From a checkpoint of a small mixture-of-experts model trained on Wikipedia.
Size: 8 layers, vocabulary 30287, 76.4M parameters.
Experts: 128 bilinear neurons an expert, a softmax router.
Below are experts of layer 4 (counted from 0) of a mixture-of-experts language model. Rows are named router (the router's row for the expert), gate (a neuron's input weights, with its number), up (a neuron's input weights, with its number), down (a neuron's output weights, with its number) and show model dimensions 112-167. Each number is 500 + 25 x the weight over its row's rms, rounded and kept within 0 to 999. Numbers have three digits each.
After each expert's rows: "gets" lists some tokens that make up at least twice as much of what it gets as of all text; "mostly gets" lists some tokens that are sent to it at least half of the time. This comes from a sample of Wikipedia text that the model never trained on. Tokens count by the router's weight.

# expert 50
router:494493511554513518478511478462512516564526537450503539497571528500479547524536491455481523541515506504473526516479529503480456536493509481450509475482494485516511506483
gate0:470513503486499496497469530501482519433526519493505468501524511524526503445503475486515506496478475532498469492498485505530514492529504490526458508514504503529498546445
up0:495519509465500562539512471511506516496507504484517542505506493504469515497482507533498489443562496510508519503500501475511492465466491532502488531536498484451468475464
down0:536516517473530506511485505509526496476498499476492511485500504539534484469479468510517545489459530524484504486527507499501486502510467483472482507475495502492534538511
gets: " |\n", "\n", "on", "|---|---|---|\n", "|---|---|---|---|\n", ")\n"
mostly gets: " |\n", "|---|---|---|---|\n", "|---|---|---|---|---|---|\n", "|---|---|---|\n", "|---|---|---|---|---|\n", "|---|---|\n"

# expert 38
router:441500553481507487485483532479487498514486547489500468523522479464494490537515506481493520491515521524467522528517510502481464504482509496488455496551502492495495560497
gate0:503464521508502452525495519461463487459472506532460514525490474511488520493558465518495484468549492507499484449518504466512504504491536510512482487491523476484529532512
up0:508481549502521472500546522458493490502495461497459487477474468514520501512499529469504476501531494472509492466485529478541465480505523509464476501501520512479545541480
down0:512502549483518499462473475482529510489506534513457487516465482473533517489493554492481453470524478481500498446513481475520473566483467467550524466528499479516512504461
gets: "–", "-", "/", " +", "^{", "+"
mostly gets: "–", "/", " +", "+", "^{", "_{"

# expert 58
router:495474495521498490511488494494492514507508522518463498510503510481499520525483514483484518526520521552460510501486508497481475534500498458470531522514513505532531530523
gate0:482477494510443516475525518472495449476497510530486493441480454514507485495519484543506527527531487500497485529541464488459491504478516518496457435505507494568499480462
up0:530495473484480519517521546496515525517491459521552475501505493479469491491504528519513519491543535531485484531513480441433439502474544509477546498453519520497502463437
down0:475490504525543473440498455505522512485555513486511488508521535492507491484480437445543506481465497475535427459492502533522495517490500500496519504502485498508503471491
gets: " ", "-", " $", "   ", " •", "     "
mostly gets: " ", "   ", " $", " €", " £", "     "

# expert 39
router:499501491511495492562523496477469485515534512472483523510538500454488530511485494494467510505528512488502535498519509500477474489527517483485511533486548463523505508512
gate0:491553516469476551503504493449527534528537521520502503502468502509517474472494526539503501486514526484484505516506533487497475510551481498489473492445508493522484512469
up0:517521476477526510534509492548490493497462482510480462555525464491473469507499464544500495505536505486516518527500493505489502473458510480499506483472498480494504488512
down0:518508492484492510464527499498531474524495452526485510438490522513482496524523463510480433528517461491482460498460490473492504486521526554499535470545497472507487515495
gets: " W", "w", "b", "W", "f", "ew"
mostly gets: " W", "w", "W", " w", "b", "ew"

# expert 13
router:490503512507511502490488517484514502526496529487483513490529503493505521533511501480497506527494515511470516526490512478465483510519501461467507534491506476521531534518
gate0:494489514517517539513490500492547461508534549464466521522525536502462501502477450521485508469473484485469502469486462516516491483473502492485523473532524453470508515512
up0:478518542493511476509535501468460509492477499496492490465546531471482467516510473494490510491502511535504489510473479480489501524520543471498549466500510481509509499535
down0:544457509488468534513528496505516543456494511504492510506501485489487515510494486522536474441503469499517502500455487454486520524486487485515479454488527570477482507501
gets: " there", " it", " It", " There", " of", " them"
mostly gets: " there", " them", " There", " well", " him", " home"

# expert 10
router:480504496476522508504484500509477497545512520451484484465536505487493513505493495479514511532519472542485510529479555455460494513504522516487505515503510476527537529519
gate0:448546494488497490506536534489471503445486514497472521504513462516477482560486495456519462505491506489551500483505522532479483494509530457508552526502480498513518505504
up0:533510495523475478511499515482492506491513499475476485496520483521486491494527506458466550499491526468502530457516455469464500510468477508492537507451496515464499472527
down0:550504484500508525502496496472537501524497518436466538501523509503509490506451476500507503509491524487482498506513490502494528463499557491499498504487530565482481531449
gets: ":", "′", "°", " –", "):", "',"
mostly gets: ":", "°", "′", "):", "',", " United"

# expert 49
router:475492500507518490510489514496502478534495542495491524511496498481486525537501540477500521531479518482501495509470542493468476540532541456496525537497515509552563545517
gate0:483493511501497516501490472477511498498498468482489538479488545537553562479510503488488482491474482516492496489487502503474501471528521445536484486523490461547441514545
up0:519507502508561512521543508482495517502517471536532472511498473502505493503542563484536512466514519527481453529511484474499498491499490536468493525495490470515458537524
down0:545455522506495534486505485517517476451508489519479470548502484477490487480545489520513496542573523487512507528468510546503512432454475543488524521511518489481475471505
gets: " World", "1", " League", "10", "2", "20"
mostly gets: " Cup", " World", " Championship", " Football", " League", " Open"

# expert 5
router:487517494490512486489529502481514487503511534466466497470490518450482516500526488485500510542528535531478518517489494471483491520511502449455470489518536480530528526473
gate0:553485477478461514520497533488506511482469465509480544530478452472476458509485457506503486503496516463508525485509495500528501472534489520484461494518496474513517519532
up0:528498498470474497455529444531505502473492503510440500461510514523485518480528517529495507492493475481503473506504492512512543515511505504535514485493503510482492523514
down0:505507506478495516490523478538453514493494483500499490520502459475512485500479495539500531489543521483537501445458536557490516515494510512538522452516471485456502503474
gets: " of", "|", " for", " with", " to", " at"
mostly gets: " of", " for", "|", " including", " against", " with"

# expert 3
router:477521528512520535502490517483508507512539552484486522467501484505496530521531499499494546515508500547442521503520518463468475488507559504475533547489507494514527525491
gate0:497556475504510489503508475476465493484439486462468514514516472503498524569481525535423513519494500501545467508509481526495528468538520516503468482510481460480519480497
up0:514518536531500464572529476525506458496538503455505513478524572486511489486496474503471518509515515475512502501537491512531461527500510488499517506447552533461504505461
down0:535505508499458506526485484501499477527481450470524478492532532494510468499502534501512505491515506483500521512500454482436513476532471526485467501474475486505493486454
gets: " that", ".\n\n", "==\n", " which", " this", "===\n"
mostly gets: " that", ".\n\n", " which", " this", "==\n", " where"

# expert 30
router:470487487547552492531515521477500502516494540532507513444559509483468527510490517466517513492527497513489507535499539499488457538502484502480503536513501491502517495517
gate0:550511448521533528510472454495465504504490471452494509479462504502471531474510497445536482527480512484474527548514538488510508498463498484484468473497506514512484471487
up0:459541461531507498490460500491480498545517466494508497476491537480491515471517505520530504513540495507496475504454509517497463513502469508459474505525444523491477510528
down0:517487500499445490517418508507519531499489543566498499483510523482506527449511469474476519491487564513463512484526508528490480511487519538462497484484517482482494529519
gets: " the", " Democratic", " Republican", "ist", " Liberal", " Conservative"
mostly gets: "ist", " Democratic", " Republican", " political", " politician", " Liberal"

# expert 19
router:487519514516533517487505492438529448505550514494464521483563504484513523515513495498477479528531513519511543493499491514490474491538464496465466473494525486521515522509
gate0:485482501444532524500492466552504506443546474510497483536500515470494502486460468479499493521499479510464517492481471529462495507499474498529541513491552474483554496450
up0:502490506496487483503492496527534485555497484509567471530506521504549474492462535519494472518491514467493453555557472510472490505492557469532490486527496483521514496490
down0:503477472462493549441507510496496534493516532523497495517497491504477509480490521487461513477497521499483521477470529510466476474530501475475501490476481494525512538485
gets: "an", " no", "id", " No", " more", " an"
mostly gets: " more", " No", " no", "an", "id", " early"

# expert 47
router:469506507505505491519492505501483491487464540471453512467497513479477541543495523497450503528518505516478523511514534522470461513520521483473503506546533487520529561527
gate0:501498500505506501511482464531480473509524462504492463498497481533496506477493480483540451427527491490548508509491506502535475533480446495558505503519508489478530441474
up0:498520503514506484543442519547503445509525515561491501504535481508492510529541501540503490494472496512513533469518483510497521497471508540527496488472518505494504512500
down0:447486568495541477490484445508470527511512509498538525522510518532443497462490536514477470496505472482500476516523494509501498508479505492520535499506468451474504507472
gets: " a", "1", "3", "0", "2", "4"
mostly gets: "^{(", " scored", " match", " goal", " round", " fl"

# expert 56
router:465518508509510520504508511489509491541510530474471512467520485495499511527507507476497512520527488530468515533483530476445485495512514472454512526496530487505542527499
gate0:483476518493533463519517475515505513510529491497501520489563488496534504476478497461479517526527512483535558460496458493459470509485513521469494517529525510500516496483
up0:465526529493498510490495480493521512489433486493489553487474473522474488503500474459504492526489496486487496536539511496473517501500479521493518489475547492473479525494
down0:505517524544497497474502462472501487540484498474497514485520449557498483500492499489501502481443534532501499508492517512493488487481485530482476492517470500471487519541
gets: "20", ":", ")", " |\n", "19", " is"
mostly gets: " Insecta", "|---|---|---|---|---|---|\n", "″E", " stated", " announced", "|---|---|---|\n"

# expert 8
router:490500504536542519531498545503500515552527492500488536485561494463511524530502512488491477530534508507467562521500528459430494520520541512454508492489487480539503504526
gate0:511539503497510497526468469493523481496494546503501517486516515489493517460477505527500489534489498522517510475490491448511527457527498500533527500472485533516520505510
up0:485499493541506480539476550489470501507485446504478515463523552481494537520425527466520541507557433466498543463478499460478486502481493480516479526526481544520450503458
down0:488491502526508514546492504489533485517471503537567496473495522471482499481496497478519508505465499504511519501527478499465551514540553449495502512516494488484513488463
gets: "i", "a", "us", "o", "ia", "is"
mostly gets: "ola", "na", "ana", "ala", "idae", "ano"

# expert 20
router:481488525487530541534506520498509463510526546465485492483514511484500499507514480476523514492545485505476533519490528481438500520494507478450480527489523475504500536545
gate7:517480488490538486498489555433483496509515500518476550530521512509496524511482465514475509453524497499486539511550484419463508503535535455494472483469516477480515511507
up7:502506513497504514510516499514526484460481527546509480521503484486512491462512520502502476496527511481439519476447507491510522485463540480464541517475495497523464477500
down7:465524519507503520496484485504534523508476460486528501469486509520525489471495501486475484529559470462480544523543528485472498496485502525473491513504511497495483499519
gets: ".", ")", ".\n\n", "\"", ").", "\"."
mostly gets: ".", ")", ".\n\n", "%", ").", "\"."

# expert 12
router:471500522499495506518526535469505493518508525473476548491492508498484494517530509491466487519517499542498509477494500484474489524515543484480527540490544463532557522522
gate0:506511504501547503509450513526517524504481515519496472485494488493499513514490524492514513489500525554497492485493504522470496513482476507541465469490495468509478491515
up0:516502474491410495501486484527482497540456526515542478510471516523546502524525500536540513494518504449475516457489471519537505484487514496497491476480482491498512470513
down0:501505499554491511537493485514500484535523494505531464543542471519498528501477493531508479500526509465511503520511465562516498480508477468495483494529470485524507487473
gets: " he", " He", " had", " has", " It", " it"
mostly gets: " had", " has", " have", " They", " having", " he"

# expert 21
router:451492478478504539513472549475483531511513507427491511471498512470521502552492508472521515520515500530449576516512508480467483523512509501479527499488484496512545550490
gate0:507479531451517500454512514524505467518522526507504514516470516491485515504485538498473488494502515512507506506483537529517516485501517516507471491520491495473494514488
up0:464505506499518524523542471476515510510524482462484532500471506461523532482508508448487505544530500499510443575484485499483537559512477512501554479501477496524513505488
down0:494499500531478515500497503498537509511507497512496471524485494443501510517467493511481500517509484476506453509522470461520454581519512467481523521505501483513500539482
gets: " all", " All", " most", " also", " other", " both"
mostly gets: " all", " most", " some", " both", " many", " several"

# expert 46
router:506482517525480501517535512448508490526492564512481474488552522450500539549511522475461471503509509508489505525471543466491479562507492457455516508500513489517534533538
gate0:493538558496489518485495494468485498501526500525500495505505470556489523473515493513457479499503491504516511499476448483519518533533542525515488475496509522512510508496
up0:464486487530514506531507502508531485527520504502530519486508448538515480510497489486473480495513479506516548510465488490553488481517519486492498485461521482507502554484
down0:527487502536453488509519453507509504490520546441471503493512481461474517510513518492531497481484459485474509525526499488498519525527514519504525529485480462457507502503
gets: " ", " de", "u", "l", "n", "r"
mostly gets: " la", " de", "ñ", "ç", "ŋ"

# expert 11
router:468491502513498512517497531473517495539505520476467530486508500501502525535527504488474506519526502544462496523493525471463478505512489467468507520499497498523547515501
gate0:523473479513496514527498534480498499437504527489496553478493471481480541528543541492492529480534487507480449477505499479483519503550483512561536547562461496498498543534
up0:481483518555513476490478480508495502489477512511539521514568482511457464538496495488449484465508467508491505482499522500492492456543528467538468500471514515500513462490
down0:498519486508493483573525520507506507504472523530563504464524486499481471522538516510528517552474487497483473531491507515502514486451545495500498471514487509561505500493
gets: "9", "2", "3", "0", " |\n", "1"
mostly gets: "bury", " Smith", " Wilson", " Miller", " hp", " Khan"

# expert 41
router:487530469483521488512486513467506514530520526485495506467546511488496532527517527468458514508513482519452532507520501494470468584519492524495483516515548522523551529493
gate37:476532524515497476467524475485516514499496494516489498510493481535483489488516462480477476532504490524496515530521512517477488484515479490489511471499500479530524486536
up37:516524509470515475506481478503501469473494479500441519475508425478478509540523452524445501438508536526486529500525522411494539522512489525484502473500508453505536503514
down37:512499471505517516498492506511486517489528509512492511522497488479533524498465541501502502534531498503505519509505498532462488511512519536519519481482502540451496503534
gets: " the", " a", " The", "'s", "The", " an"
mostly gets: " the", " The", "The", " a", " his", " its"